python train.py --n_layer=12 --d_model=448 --n_experts=40 --experts_per_token=4 --d_expert=128 --d_shared_expert=256 --activation="gelu" --moe_layers=[0, 1, 2, 3, 4, 5, 6, 7, 8, 9, 10, 11] --router_score="softmax" --normalize_top_k=true --routed_scale=1.0 --balance_loss=0.00551 --balance_bias=false --router_z_loss=0.001 --router_bias=true --init_std_router=0.0162 --lr_router=0.000303 --n_head=7 --n_kv_head=7 --head_dim=64 --vocab_size=16424 --norm="layernorm" --norm_place="pre" --norm_eps=1e-05 --positions="rope" --rope_base=10000.0 --rope_fraction=1.0 --qk_norm=false --attn_scale=0.125 --tie_embeddings=true --parallel_block=false --init="uniform" --init_std_qkv=0.0297 --init_std_o=0.0369 --init_std_up=0.0425 --init_std_down=0.0425 --optimizer="soap_variant" --lr=0.00473 --weight_decay=0.0 --lr_head=0.00579 --grad_clip=0.5 --warmup_steps=200 --schedule="wsd" --decay_fraction=1.0 --decay_shape="linear" --final_lr_fraction=0.0 --batch_tokens=65536 --seq_len=1024 --doc_mask=true --train_tokens=435600000 --steps=6647 --dataset="wikipedia_en"
Below are experts of layer 6 (counted from 0) of a mixture-of-experts language model. Rows are named router (the router's row for the expert), down (a neuron's output weights, with its number) and show model dimensions 320-383. Each number is 128 + 24 x the weight over its row's rms, rounded and kept within 0 to 255. Numbers have three digits each.
After each expert's rows: "comes before" lists some tokens at least twice as common just after its tokens as in all text. This comes from a sample of Wikipedia text that the model never trained on. Tokens count by the router's weight.

# expert 20
router:101151116143100145125124157126083122136151142123141100135178162136137163110135105104114111130091123123122138178111090154113100108151111112114123168131115119144187136156167117137097172086108132
down0:151127146085131116140106124144118137090152091154113144092116121133171119134088110147159082138132099117124175150058144113173135123091160146139136118144147097119138165137103123144122144124176180
down1:138101128097128131117098133193126135124140110141139129156128139090148132111077123159127109177138100124129164107113126125095099087124090093135129084098145124118101140094107123099102160157114142
down2:078127112138123144119141109138155130109092117121128116110166103109134152134141149166121172149174106171147109163114133109167138150099129173104099116120126108148101122165093158122136130108098068
down3:178130055126117097125089093125096116142157129100135132126139121113127106129105166151120142122148165144146175158130113116080127121107119118133175121145171139133100154136179083087122132120167141
down4:153139141098131137094129161113153078123138155132072168148127144143162075119135111126119120147115095146188105126146108149157157136123111131135168146070178100129134124122117113155090137112104144
down5:136156147121127147156112132115082128146163162158092135112167181090159140170149131121138098112140136115164148140135163135124131167163120139081132154135107130113134131080117114100129163116123160
down6:101090131137146157079126146136143147129134147110130135135149147143139177107155155093100124149113137153090145131164127090112154098151122145147146132117120154141147123165111159153141126125122142
down7:140119109123115103131147072105083145120103128109158069119146146122167124130156152118115146113137115149125143105124102131134101121158122159145117145125110088155092150135107097103121150135144147
down8:153112094120119121106121166085138176108141113142127147098112150132123129106113155134127143134131085142122114136129132141119124086083126124155157168158144122134123117098131161102166133125142111
down9:112137171117106110107104128119167131104129100101104134058124074098136097096117136128123102097130122123108114129099141131114162165136185121135125163118133117157180121157134136111152108125159098
comes before: " a", " the", " was", " been", " also", " is"

# expert 14
router:096115138147128118116155188196143137178130154114169086172131129146101108060148142124124133182141131134185107153121122145140099116137116111178088131113094099146106119137121135149124166135164084
down0:139137125164146139129118134113143142119173112115082151100138141168098141153144150148132163100116186112112171131129138141141076096113120145124137155145091125166136099154127088119122107125118149
down1:120085111141107130176100135140153091088167125110151096123090162102101112122107139141145079159094119153149109173107127144122131135108115110169147147125092148149143108183122174112137102130112111
down2:143131130151129094142137123117169152146129103123152143111135102144135121125090134134137100138112137121133136124118154108067147162081165142129132150120194167101126140134094116107135122127092139
down3:128105141078056161157108165101117121140124114104143085111148123139111114139090129147175112164155126118118158142117131102143135138102147140132124179130142153137132152163107121096142101092159152
down4:128179120166104119110136094107152135158145162103097085148114133121105175174156163140146131140116170121135125138093139128099120126087137109105146156121111114170112147143093141095114142113151165
down5:101126120110145180140113140094132137150115123141091138152089083157136103128137076101129135164164139162113123150134115128136108136121084151117152106118125134069132118154164091113153105122151107
down6:132130113104094158169105119124113122128089141116124148181124107101111158149105127127156123148158138128105119122136131129108157123129104107132149124116156102120147098135151122134105098134126080
down7:141166124109132138091125103114110126141121147199116140127117136102108130110105119140148116062134056090120136124125131173185106140152144157125120123148129126111133075142156127089125099110104127
down8:064095134112143102142082130092164165117164170114127134127137145122101092099138163115101121099098127115145138151095150081099115168150127094161117142132118108101157184133126159138114129125125093
down9:166121129127169133107096158121124124140127087101103084147123104131103144130152155090116125133176113088129100162094131098152152092110177171172098103101134152119133131069148134107140137112115146
comes before: " of", " and", "s,", "s", ",", "ing"

# expert 12
router:138163156102122115138167137125137161157139129136181114129159139115122126097128078120111106148126132068146113107114133153074135117155096113112107167179103118131136170117147119125114170102165127
down0:139123134144112146127093129119141144164153157141125135097193106123138099113083086135182147149140169110135122173091152091099123085172114158080163133175102152104175130130147117108135135154135133
down1:169126131111119153141112089086108101092142147106125129118120111118125148148134126125151158116084160117108110114121107163128142136166098133127133112108093192116094149123098171142158133135139119
down2:125142144167119138125143171147087090159118125189132178130153107138137126147155133130128137094084143144165132147115107101120102118162159101148113113158189107114103136104149153082122149092144150
down3:151104136135103139166135138131151099136113115100127077131145110116162156161152143123133112136154119152132157120177111176127095162111117192101150088104135150108142161201135103106132129124087126
down4:107138135082127106117139122130111146146108108169108165156117148122122118099140156143121084125174093097090122131129162157129141131140100102118138162137141083148130102157147116099136148107098134
down5:153164102110124139149115091128100068107140126146129118090117152113097112132158177120150110136138138144109114110122066127137122096164141139120146113105105137132147172158129126089147114117169105
down6:112170137117116129149132114109119185122136098075124137114109137102094158118166143103152133099159108143133144151146124102157049111122147121103159102127137159159159096203151168096117152142140142
down7:130119153139120148138089162078115114111117130127138132100073125112148125141125099120133094137079132188124123134119119129152153107126134136110123119135102120167111105131125151153097125139161150
down8:154199133121132147122120153143128082106119125136144122127136120123117134107113108144111082118087145148115145127137140141115103124140158120126129098113133130151098104093079120123090119155122136
down9:126102119129157097137150162126127111138100133121122155108106129131130089129112117119118116100155147131105174144082116179125141165183153143102123112147103159129112128112112135174144142078093090
comes before: "-", "|", "The", " ", "==", "In"

# expert 13
router:137129145118143110160154110131160153160111125143118108137158092146127164115110136128110113153146116140130123163071071155154100135134121100155106123152130127108165123157136124122150137113148155
down0:158099098134161128105171106096103125168130171163109123147130127137103133117134142120130143145117093145143155129121078137094108137099113137164115116166155113172107118151114127093123103153103098
down1:120145131131130114110171094122126112130128105121132106166131132145115173133122128135129123139129152121151158108116125140111111141072148112122131148096133147102149150137099076145124113106144109
down2:134072105139104123134082136114132135108114180122128097105100163149088120133121122105127101104147135156147122113155081137135120092147121119118150126138137137112114119130113129108164165127105153
down3:145083085138207095160089154112151112113164167132132139144149134154129128141132117106083141112139116117103165139147116101147143161146108102120109117104111154174065140076129124158151158110129104
down4:106124137120136106151114117081146089130107180145120113130112111138144142108153123157140156137111156127125128099116119119137142140159127133132138115143114139096104110121081140129135142130114169
down5:128138121161169139117115120125117173148146081172112103138172151087156149139097166163141179105108158098126143118110129095113156151105123149125116120151146118130146119173184125116135153149120124
down6:127180143158122137166108171151119098111137088127159129115134127169087140111108124143136077144132109098092119109106129110137110120115140083114140150138098109159116114107125157121140154093167156
down7:086122110118167150145121165075105101127143145132112131122137125144099080127131125118135158075141140112165131130076153136138132091115172110061096133136073149167118115107122119101148141144098086
down8:125089102111155107147132128151100135103132125168100122139135086125140141147115089116136161128165140144112143114137110130147129152116163106090109117106118129142148076119135109125098103124142144
down9:117122144158137120135159146127110150111118081133112123113110119134096172139124168173155140116092168147135123109130137134155127090119133115128164154110131141100150105089104123108111159089131120
comes before: "\n", " |", " and", " is", ".", " ="

# expert 37
router:147133141155114134107169144177145173175180168128126112176122127133129131164105111116061136184123118126094073167141085120147126103131101074123120109130095127136162148117157116099138144087168092
down0:136133154126103136109136120124135066120065125136156137130165140140188087137158112096065176148140148152107122126125107136098126113136121138095110160155184107090145155122117115151120168106134104
down1:116120134160134150136140123115160091093132112072118116139117083118128098120112139117148152101128120119135089122157104143089112109160143128134141132098101121143155084117140126132164130133143103
down2:106098127139176153153087163130114131117123150107130107120122123116100160085152133150098111096094083168115091118127101110125160148123135118092084153094116156117084074104143112101101094122120112
down3:124142167118096095154102136131168108127131084124123087117124125136139140140125111155152144123106120113131088084183068161099118108152108107095158146117112144142172132138118090152145173125117141
down4:136134155139152127117139141090128131097146135147148156123131094124098138116115121147155126116127111125126130128118120168154140137125125174099151142131147140095104129191090126121094174119150083
down5:097118110130151124105111146100135114123114123161136149124090140089182136119139064165158124120141158117126098098145118097075141129129162134164117161168079133154160098122096150095162132133171097
down6:155116099122153157157159153140122129134138120127120166129117099087113156155158119133100122144128112146143142094106129148140131095099179139144112139141107073139173123110061160138137123173169130
down7:133100081134153128136140145124170118094158115099156133163101116117156104109119116116151121149117160117114144161143149120163117140102161061103092155103084145140123139110132146143113171123097131
down8:122102106129131162113132139112120136111118118144128171118100131115143128158150080126146184116116124121143136111114150079132140131121148165115117119138177135157152126131126154162143100080145099
down9:153134165169115099114125144125150157160145131139149123154158137146104122136120134134162177129131135100089133128137120144116139132143126138149143098126099126089140124101110119138115143106086086
comes before: " the", "\n", " ", " 0", "|", " a"

# expert 7
router:116168145130114149153177128182124119165124127146139114142163131147117156141127122130139144145140102108139105139109095139159119098109083116137129143135055139156159129129124123107110116093134117
down0:120117145121175146045130161110134137084154170111152134106160157142134111156154140128128110117116119129134115134123099102097138147122096167127158101148094147143085139127137111136096147141121127
down1:136126158123115104174137125166128150128175139104141138129102117089127096125131139125119177170085130149136142110149126105171136145146123140149130125186151094150151103121144172120123158147146124
down2:164113091120125164125211102112116105181154121110116152121154168059157149132121143102125114097148154153101109160156135128119102125099119147144143163118103139094149165122141111132115133119089152
down3:168142148129105140156118135147134096117114065121143136103131101116144142130135126105130101125145115156133082138104165124124116130151139069130130123081097116139095158122160148115142135113130154
down4:149115138099108106111137155156124130143130131146095081143127144139178117133132119128150124150145088113113110112138116145139146163154106127109133096111160133121097107112156095165102136173178107
down5:101130062175143104093108128146093154120137114142126123147096139134119072108139149119085110113127106159115106136121119125138117132134148169129105131108125140127110128188101152130141168128139100
down6:145182138124145147098130166091175114092104106132137117125117165134181133110121096139147080148165134126155132088116174140156136148105138121108109149138113169126096064120116164138119110118127095
down7:117123136140118177095125148136115102121122089152077121077123147133156133145117148145174142137117167131147129108136100120172152120116135100136124149156117118104101153129075115160071106144106118
down8:096173129069136133110150163142155129134114122135160151131172117144115091096159152140124180130147132142159111138099154123125148107117102179142167072119114101105118101115175139087170133125160095
down9:126188115156118125163140149135115094134083122134132131107146150128119145137120104114134123120100097111159109147141152135083159057171100146133132145092162129105143111115154106111153148164149147
comes before: " |", ";", ",", ".", "°N", "°W"

# expert 27
router:123100206118102112112180140102118181137144152120141132145146119125102130126104144139131136145124105082137134131131102167130110117119148117108115129161123137151130146152141155082117082123130114
down0:124169087110168130114116130141123145113125152134106127138145138145107154099120106117119135120129148128108113127143143127135166110170130118127124126147111123141146122131123105116138127097130140
down1:146125120120165158159134113109136118121160099114140104142084153151133132157128121148165128145133164150110160120122112099159126102177147116164132159162132101102099100103130125127128151037097148
down2:132111111094122128127097090141058111126136129165120125098122114107127119146109146116159119086147117144166091123135110125094148159139152134154146142107102077164162140117120179159176121154145140
down3:109124110132145110138127099131132141115114185165118126128153117076140099135131167209125189083128116117103169115128137179156150120106145106097094122171090132176136126166114134117099138146145092
down4:132138192067134155126122113151112124105161116175111134107120130172059164115146123133151124165162127096175153118127154085134106136129135162133133148150175103084107148150158110070150125151119126
down5:162102116166134147110100175159133126104180111154104101172101090163109109117188108133124114124132140112144153158137109130130150097137148111115082171106137116149164103121126134121089152126124176
down6:154136137117133171121125148103151121125113121128101114106144135123141151159117113143137092123105149154094111154174156164121117116101116109089116170104160156121120119163133132134092090141090122
down7:114166145140150139137094152093085112148120120144131126143140091142117109119147099169085143189127121137106126122121143121111141117147104125103163118132138125128149080129115142176141158160149130
down8:137114120104135130128139136121139157084172109103141123107151111122129113144127132110132136090131104113102123159105144144092146165075102164162148157147120125184111150131130099150160104134136154
down9:139130112107162145123093090147131161127147172116153124173166071090130140121084138146078157106102148133113156085165141141118144150107110109083120154122148136133094127119153114110112120101107103
comes before: "|", "\n", "-", " ", " 0", " %"

# expert 22
router:132190120169127125182124151142163151176156123108163127178149092140127103070127113127134127107137128134148119148126121114087115121125098103146099133169134123142131146148125135128099167112168127
down0:142155153111103139115145185162123142106126156098117115107130124133140121175129109184100141167128099127113162071120125132128203134144149151114166133148140112107163167114118085195138112095167131
down1:157148124093121148127158148113132165148155110172155120123111116140124166146114120129108175125176146144083120182122139119160161143143148127133135159146156072147144086118122153155094137108116141
down2:144135105125158121116159123121102171123088181131113131122103103136107094112112151122129136161148134123135177079133109097105147117126131142156162193131134121130161138129122108147127126124143118
down3:128150093093123100093143154117064160189130123103116158137163089127098153097178112130114086167144123107122143057103087156151147095120124103115152103107127110126107118097113138091079140144126135
down4:138143147113144107107178160073137111128151133106128127100149132137136159157139140143163128177170115122109113110111103148095115129156130130100137138137111124114096075097135171133131138101159141
down5:160113153142123095125140120064179144130168110154112154110128137137141154149158108099122113104122152144144122138160124164161128114152122133127136118119133125106102087122112172137117150146127137
down6:123147100129128162107154118115112123141113097130068097137112118166112097118097137117120139151149102104135114117116142119123163091157127136115158167062164116098090152135113133120140148137111147
down7:160122123145114108102163168116132133137127131147119162127133123193124134105099137128144083094131122108134134144085116169159127109118095173112124156088145101122141116165143125128099088141139142
down8:121111161118139137119118072141141145138100108071095126087146111169136107131117160159140147116115151123117110196172119119129110122123123140181164135126113112138104154138076130158131131159155127
down9:155097125158123137152125118093110102120136097116145096102128118144101153102076138144159160117107105117123154159119107141125160129108094149116100072085160131138125110121115143084146116124118134
comes before: "\n", " The", " He", " In", " he", " It"

# expert 9
router:110076123151155149143170144143132179165127103104125079128136136129094132123133154128101143149121054120173108119094118116155120108121100133121105157147117136130124152075118159099138155141118148
down0:116132155093138125102150132156123135132120149150167158094136145145157132096077117124162117119117134154138093165164083102147122148131168119115160129093063141151103150122101133120100153110118119
down1:089165115130117174115138106115143091131128147134108156108115123078117098109107143120105164145078169115123132106122096148107168095085105115160104125152113088137144149088141156129156119083126167
down2:118102133152124126110171116114079121104099147156128138161129107154162100173119142149099123131139155116102090120155144120086110132124149153109101103164156177148167136172111153167109102110116153
down3:129128109118144125141126143139130175103110110124135128101119161130133134143106123085100168111158091115145098104115143068101131106138109165119105137142162157100160169168145124107143159144134131
down4:141112121086128165091106116151101099078152120122134117125144121133096125158150111144104115106090145081146148125133100134177140117154117121146130131114169122167114129105105127126120120157141100
down5:122112087157143100130120114124142133105137126123152122158114127186099135162172171129131084124110142126129105143077100139104135085109161127128144114176130173105090139155123124113110162128129103
down6:129138141094153137149123156122114179122118151116134124121135101110130104124142130069120128115142150106145164168087156094121146118114089126133121121120121116101137140117110112103137126153158114
down7:144129107140188103097112115103151180112126132131132178154158080146150116100110109128138152117083155115078113105123084186147111152141134131125135160124147135099110148153139090141136144122130133
down8:142154075128111158113127120140117132166148183148117109135088091156130129158126121132117167139120119134143146212125148138123123176076126114096131136121096154133108183128134062127138158115161123
down9:161184120170190135149124143145106112127081169078143124141146161098075140142129110131110127147133131166119132187181108122116103133117089162138145171105096127110150135133107093133102128125121114
comes before: " |", ":", " (0)", " –", " votes", "o"

# expert 24
router:164131173161127140128132169141140131137146156097151152122149107138157144141153092115137104161108115109133128141121117139131136141084125134169139136176116122110134118134155142092070127103139093
down0:128115120140116160134119158119141153088144145127195104175087160127174140126115130123096115143153119116156132098161115114152126089127121128156145126126111144129070116131163086121088144182171116
down1:146103125130110112111083158161085128138119127100133115127104138109170136108162133148163148147154146136128141137131145146137129092131108123105168142130094078129175116113150134127164139141147136
down2:116161121150170075119182140113120181104105148134151106131133117150135063121120112139161155099110108129120128099077145117119158083118171128138137108164121083097143091126160117108134113147107122
down3:126144138108131151138162105128166136094118140168125100102154120141108117149118160165113148102141155125146174119141105104185159100131127135147096132114104088134133116104153095132144116132110128
down4:117134102116124115121131116148154120137099134130147140122134161117125075136095097120107133093099115170112105147107129102196100119123123131096128105120119088145142126136127073130121108112154121
down5:122136134136087102168151098141087106122149080122077123134142131151147083165140129155132122130149092121144107133134150177117129090151136089121135104104140105124113122111097202128115096149159133
down6:135155178141153119178133134149159115097137145139127152072148149119127169099124114111105169171092089095109158112141149153133103145132138144186105116137130114133160119120094112115122153122124172
down7:122105137107154125138151142108116115144137143128128107134128145133129129115090090134161158125169104187154113178103138095131131089086143107123130096115105103142119139117159123129149101160089132
down8:150110124139121104157125137139107103166139114137131131119104130133136130133159126139144107101137136135141126152155134126118119169126136142108085129157135109147140150114117117138094107126122125
down9:108104110130123130144146103100155152113162172109107141101123104121113107087107167092123108116085121100139081084138114138128161116091152113139061088151125157079126167145121092116137146143141132
comes before: " |", "°", " years", ".5", "5", "%"

# expert 31
router:124145152131080144121161160148119109148128105135129121151140095156123151129121141135099125146124099100136109098120124117091150115126100119134138141150070113119126153123163137148130163118121128
down0:151103134107078140118121155162124129122132136115128098157107110160116137096147180144120107128091131087093117142104194101144108110106145115126107150174153140164128136155110142147106108127143154
down1:117137118092097145119125132120145106159091129134081051114088109100105136079149168149138157122166148178130125122075132143118126129122086165160195128099144106079166138142129149161131110086110167
down2:113116132130172128111169127118110120119124098107083101129121144114106089140120131128123131082063109110158149110180119106171092111153144146131133118135184117166163113117137160135133123105161105
down3:138172102128140165157129142139117074135104126109132155133102174142128131160111147137153159128126101134125180122110120099090094104122146108127176180128122126164144114119115140158095104128162136
down4:140129126126133110152117117109133115114090160113162183113114105124070108076157173092153139145109102130111118092127106160101150116129134134126170147101122118126108112143119098148135108113099125
down5:133114148168178115091084152136145110118177144132105142190122132090075149124106171094152134145127121104107124118138118147103159116145157163132122137091140126121092126087129139113141089143115115
down6:165098117061113059102116132115171133157126120125158153137126083122116127158193082133158122129138117135117101119140072116130148097127139108122131150127134145153138107109147171115155102154143150
down7:144156143142126132155125130142125116146106133122109104120155137157150111093089092158115090088089160132103144151152144142111099120181104150166119137130154142087161071128106174149111150095106161
down8:160145123156119115166158154171162151116090093079151149119075118114122140124147115162125080090071120130129137169137163119147116119099083115145105146109129169105118118105135121162159110104125123
down9:134115112118143117127095101138098124095135121146161141134134150106193125153146119118127113093119132140128081076100106140111167118145099151113118151112099131121131123114135104160141150092130158
comes before: " of", " in", ".", " and", ",", " for"

# expert 0
router:113128146186163131134124139147112163129139129122188094131122133127119143080106156123116096144138117106122104166109110126120103126144117120128128153154123118109170173144143129116094111121108147
down0:163164091130149146113167132117146158128129144129128143146138110198154079100156115131160120127180130142102158124122145134087156099117129132142119149144138103115126130112110139087089116132127138
down1:122142095128120149126162116139146079136151118123099124138156140111148107097107134154154110134084089171087116155104108104101132135140050138098141131116128087129143126143141139119104124142120131
down2:106116109116084142119112101115153149185151124171102141123141124120136079134148088135136103159153128087101156156136202123108109151103143132155172111116094105091156146139178124106153107135113118
down3:160104136119081110207112103160120073140132110092116160113126148139132159110141136131109096142162152122144089101126131204165118123089136153082121097135120120135131154133143102141124102096150158
down4:137100159140126113123131117111134140160105153120144108139112126141117116147139152124109130152080110142128078114125085185146116163119140116089079114128126124111104134113092133120102119141138127
down5:116125156078117134085150113153096092117140107127087120154120109124131082067161156144115159107145079076115112089128155166109118117101133144148168145144123096094117103125146111156134157136166094
down6:131115152155134103077125150105158139135140097110153129154149097144082141118106120077169130124157135123125154125142125148146097142149152078124125124162145113132145142101149096143129161158133132
down7:132120142107097121147146113108124129089137129148134069147095144127123148177137127115098117137127106108119156154099112119164174140126085081121154180131116148102150168162109149125157142112116130
down8:124134091090137124133071131156093152125129150130158131143100141149148151117089129135101186109133114108130120154131109161115115097129124137139115108082152152119112146131160121105120152102110098
down9:074174079087145151089097140078126112125108162120127090120111117089107134142116153087129143101128135126102136161170114124120129138121106111132097085117143137158116122133138143170081125097116123
comes before: " to", " and", " in", " by", " the", " with"

# expert 6
router:154157155150099113130113143119169151131163137125144135154139106159141100096080088121116107127158114106161141126119124108135117093133117092139147098141121141133150135136167136108120117121100086
down0:097133094124132146106143143081149118130117145132130171149134148116121138142160082138111157086088152108142125135169115143147155090100117086117130116130110120144122136132110129111100075152120157
down1:143098118121130114113129149151103180129085175116101142109133196124139147134140126125123163180148132141126129120168137140077114115135117099131136126092111115138153150077150132149174098108092159
down2:075134117137143152105134121109122131142101122113140128136094099120156140154132108121121124111131133140120150110126166145146112143130145171111111119119106142100103110124111126121123183138108101
down3:085072152103095115146129127124105126114174142104152160115133135142126164105108088141189129120147145131126132138074133136135146077111150131147138118099172137171120132135156139116145121153159114
down4:121100143136128186125143146168155107158070139188116160133137134145095113119142137112106103149140165130160117119133104132150162101119099143148098173083137107123088157148151109122101100122140148
down5:103143166138144157125116135146121150114151118105147142139132131166103134112126109114151078128121097108149114102107173103142148117184115168119133169108126130114119125131150107116106104116125125
down6:086173123122129154129141126108113124144113179156132101119148158098150137109185154153127116127105164145151165097109101118148165128190149108100126149160165112133132136093149145121075143115154133
down7:165144088163117142087125107148095138153126149145078149122140128188160155140149148126118158083107137104133131138182148147087149141143141100131150123128119091131131126159130130116167130109156106
down8:136138121133109122146093162117098120097085138147140152093098104107087150132121120144124115134093119090114169141171143100134170127112150148122124122115116102078164161146142134125102122159117152
down9:114088099119113148118151102154076128135101128116116106170129163120140124158134113109155164162189123115138116142136141129105120129079155151163195128144124145163143128157147106139142131121154130
comes before: " of", " and", " in", " to", " were", " for"

# expert 32
router:114138125111141143152199165092155146156129124111118085145174079141133164134134147123143134166110105129129171149131094156148131121107145118110121177130124111119141166095117127128073138108170169
down0:112128105100144130137113146170123151115135178106141140126107103164112088130149159119151141141099149123088128114092120116117141123087165119136100121115125161107146106091140140130139074130159146
down1:114143125132132140109176166107154134117161125112116139107150132146152132156106115118151146100113174125107137124132108128130126144166094135130153122085148135138114180091140156152116077092149129
down2:109101094154109137128111141124111125076118119119120116119117115136123184140134162113105164171136116107103139166107116125111170142148113109109170093128123099145134135113081129143167162148119137
down3:112142115152127124156128122145135134106121116118163103123143127148128135117131107158105103115120122158109161124085148100153109122167131131120112162141134111142147121124119121117136118108099147
down4:142143123141137107118117098147100121086119163091148150160125105113118156139122159110140113113095166142138087117140113106090121133137136158187101156178161109101113130109085118089121122129135117
down5:141175140120103153117134155133123144145143138116122143132124141147128092171116175131112128133097175162105125132149159168145096115121170115128126111087143117165166105101136078169120115117136121
down6:101152174134129096144103139148130123126137101136156139186163117109160099161120149160148129107110132123082125152125084094110110135113118129139083092142133184152118113074111138128135107118085116
down7:127097142167133129130140150097112138118105129104133133121139102167104143185078143103123130135138121110124128113168090150122115116141162138117166103097118147124096095140110164141144153124094158
down8:163122120113142110076132120134123121136099132121136139141094156131132117131126122100146133105134104127112128140113126128106161085135094111139107161115066130122129120143119174086115149125142107
down9:145130090165092097165100103124137120125112161113144117121134121124104141104123110131153121116162131115126126112100119118153129164144084152126140116178115083094136176143138116169136088146099120
comes before: "-", "\n", ":", "|", "=", " •"

# expert 4
router:168096119163166152122126117153135161131155165117129110131115120164137132134092101110114091133090137097167113144092093170130102123132099120110139118141117120148141187160162173140098115145141131
down0:140147129149170147120158132106165148148109117136122128147153110142140117124090122130137140113144126157110132099129152175080105132103122113154095135117143152132154133163107163137102106121128131
down1:142165123130112147120102188117141115120167107112123135138127130131153128093123119128127115171127144150144143143132112125122150182123091107117141110114134103111096137128098097149112143152128126
down2:136154059170125119123131125173136153135132171158080171124103153118105151153153125156131173123126129121085136090124105080146127162109149140150128107156127118075135183132114133158110122116152144
down3:117109140120139099164099184092133144150117150124154134072109135094087157158142134143102110115180113148125145100110144136141156126168102137126147099135162158139133124118135152071149157135132119
down4:119151128099083117117140095131149128094123137163175129147103161080126156092159145131137111120136095097193103110134122125143100151151103150141127124106188116156144152142156144148113156128158086
down5:110106124133127084121120119114112140164106116136058090125127130116112142114111144157145137100102128132126101137125101174126141104116129115140116120117123127153122125162089088145133122098137141
down6:139107137149109131142136163108165122149094104092133150147136200118139137152092109125105128118128159111136074122089118104116119087120159134114134106122119143156111140114086092116094147142152124
down7:109154080168157085110127155099112098151125133087147130137170120091139117101145127080114121101159131134133142198132111109120113149139104126153104090132150137117132138125117105132129096131137114
down8:109134092134128115116111119118136089137085119113111130103139082199144107103136119115183164172121168127149162140169103153082128144097102095133100100161143126133149075135087141128124183171090162
down9:179168120120099085109146167114129139130105167139113112149129117122132138114130124127186104091140143126127149132139130112146142128133112121126161187127137135108151179130114124113132155117148099
comes before: " the", " a", " his", " which", " who", " this"

# expert 10
router:122140129138101140117110146137102168146160134131131106135166128132138114109131130084098115122100105105147109158115141136082085116167116133160125161120089146125172167122181146104153146129117109
down0:114113136109110113136140131124117124164075154174138157134099071114146120124109073137134106134127115114081134127138128143134123127108124121083130113146156148189143147095144176164156115115117147
down1:157168095162137123112139159139091115136092101078132136129179141118109114097145183129120164166134140121124105107085119108143116133109114144108133114109162155121162147143152169108145119146114128
down2:140169119140161119125099133161111100152137126152100101138126153120170120165150114106056134114146113141116138105134147113108151113126080106126122120141111109075193153141143130109107148115141126
down3:103125107110109111139151123148140118120145157149105182112124123137069139126094148161123184141148102119159157137161134139105167144143151143191115108127133138143085130151125132117116159125162059
down4:132074139131163093122137147134095130163100107140122142122148113110110125152108157134128079143122152140158101092125137123117101123140147119127173169139104156100133130109155146098112145139066149
down5:096124084127124088149100103167160119114143078129141145166146145114140134144159116094157155087100137156184108155126099124139106112126132176101131135132108158158146135139105153109144109109166133
down6:178160128137126167107147128102128166137128143127103107100148128136157120075154145105111126136114099145097161128141142152094113153120141156127093128167120105137155115109128155132145129123144131
down7:148137140129136112158121132124164111139103116150131137153101145143108159159128135133140118155104155128136134158122107126137171125108146131154116120138139133143078084153123112119066114158120109
down8:088124104085126127181131140143099114124112129078161143161085091101102127136143109157121159163110159141142148135095104142123138133138157103138119130143159134135087076176136133119126078166152097
down9:119116094151144152128120136105102165138183129106099119141122165130092096119095129092115114107101105122108155131095133151149115159095104134192092106144091183140134146120131152145099106143141137
comes before: " the", " to", " a", " that", " in", " his"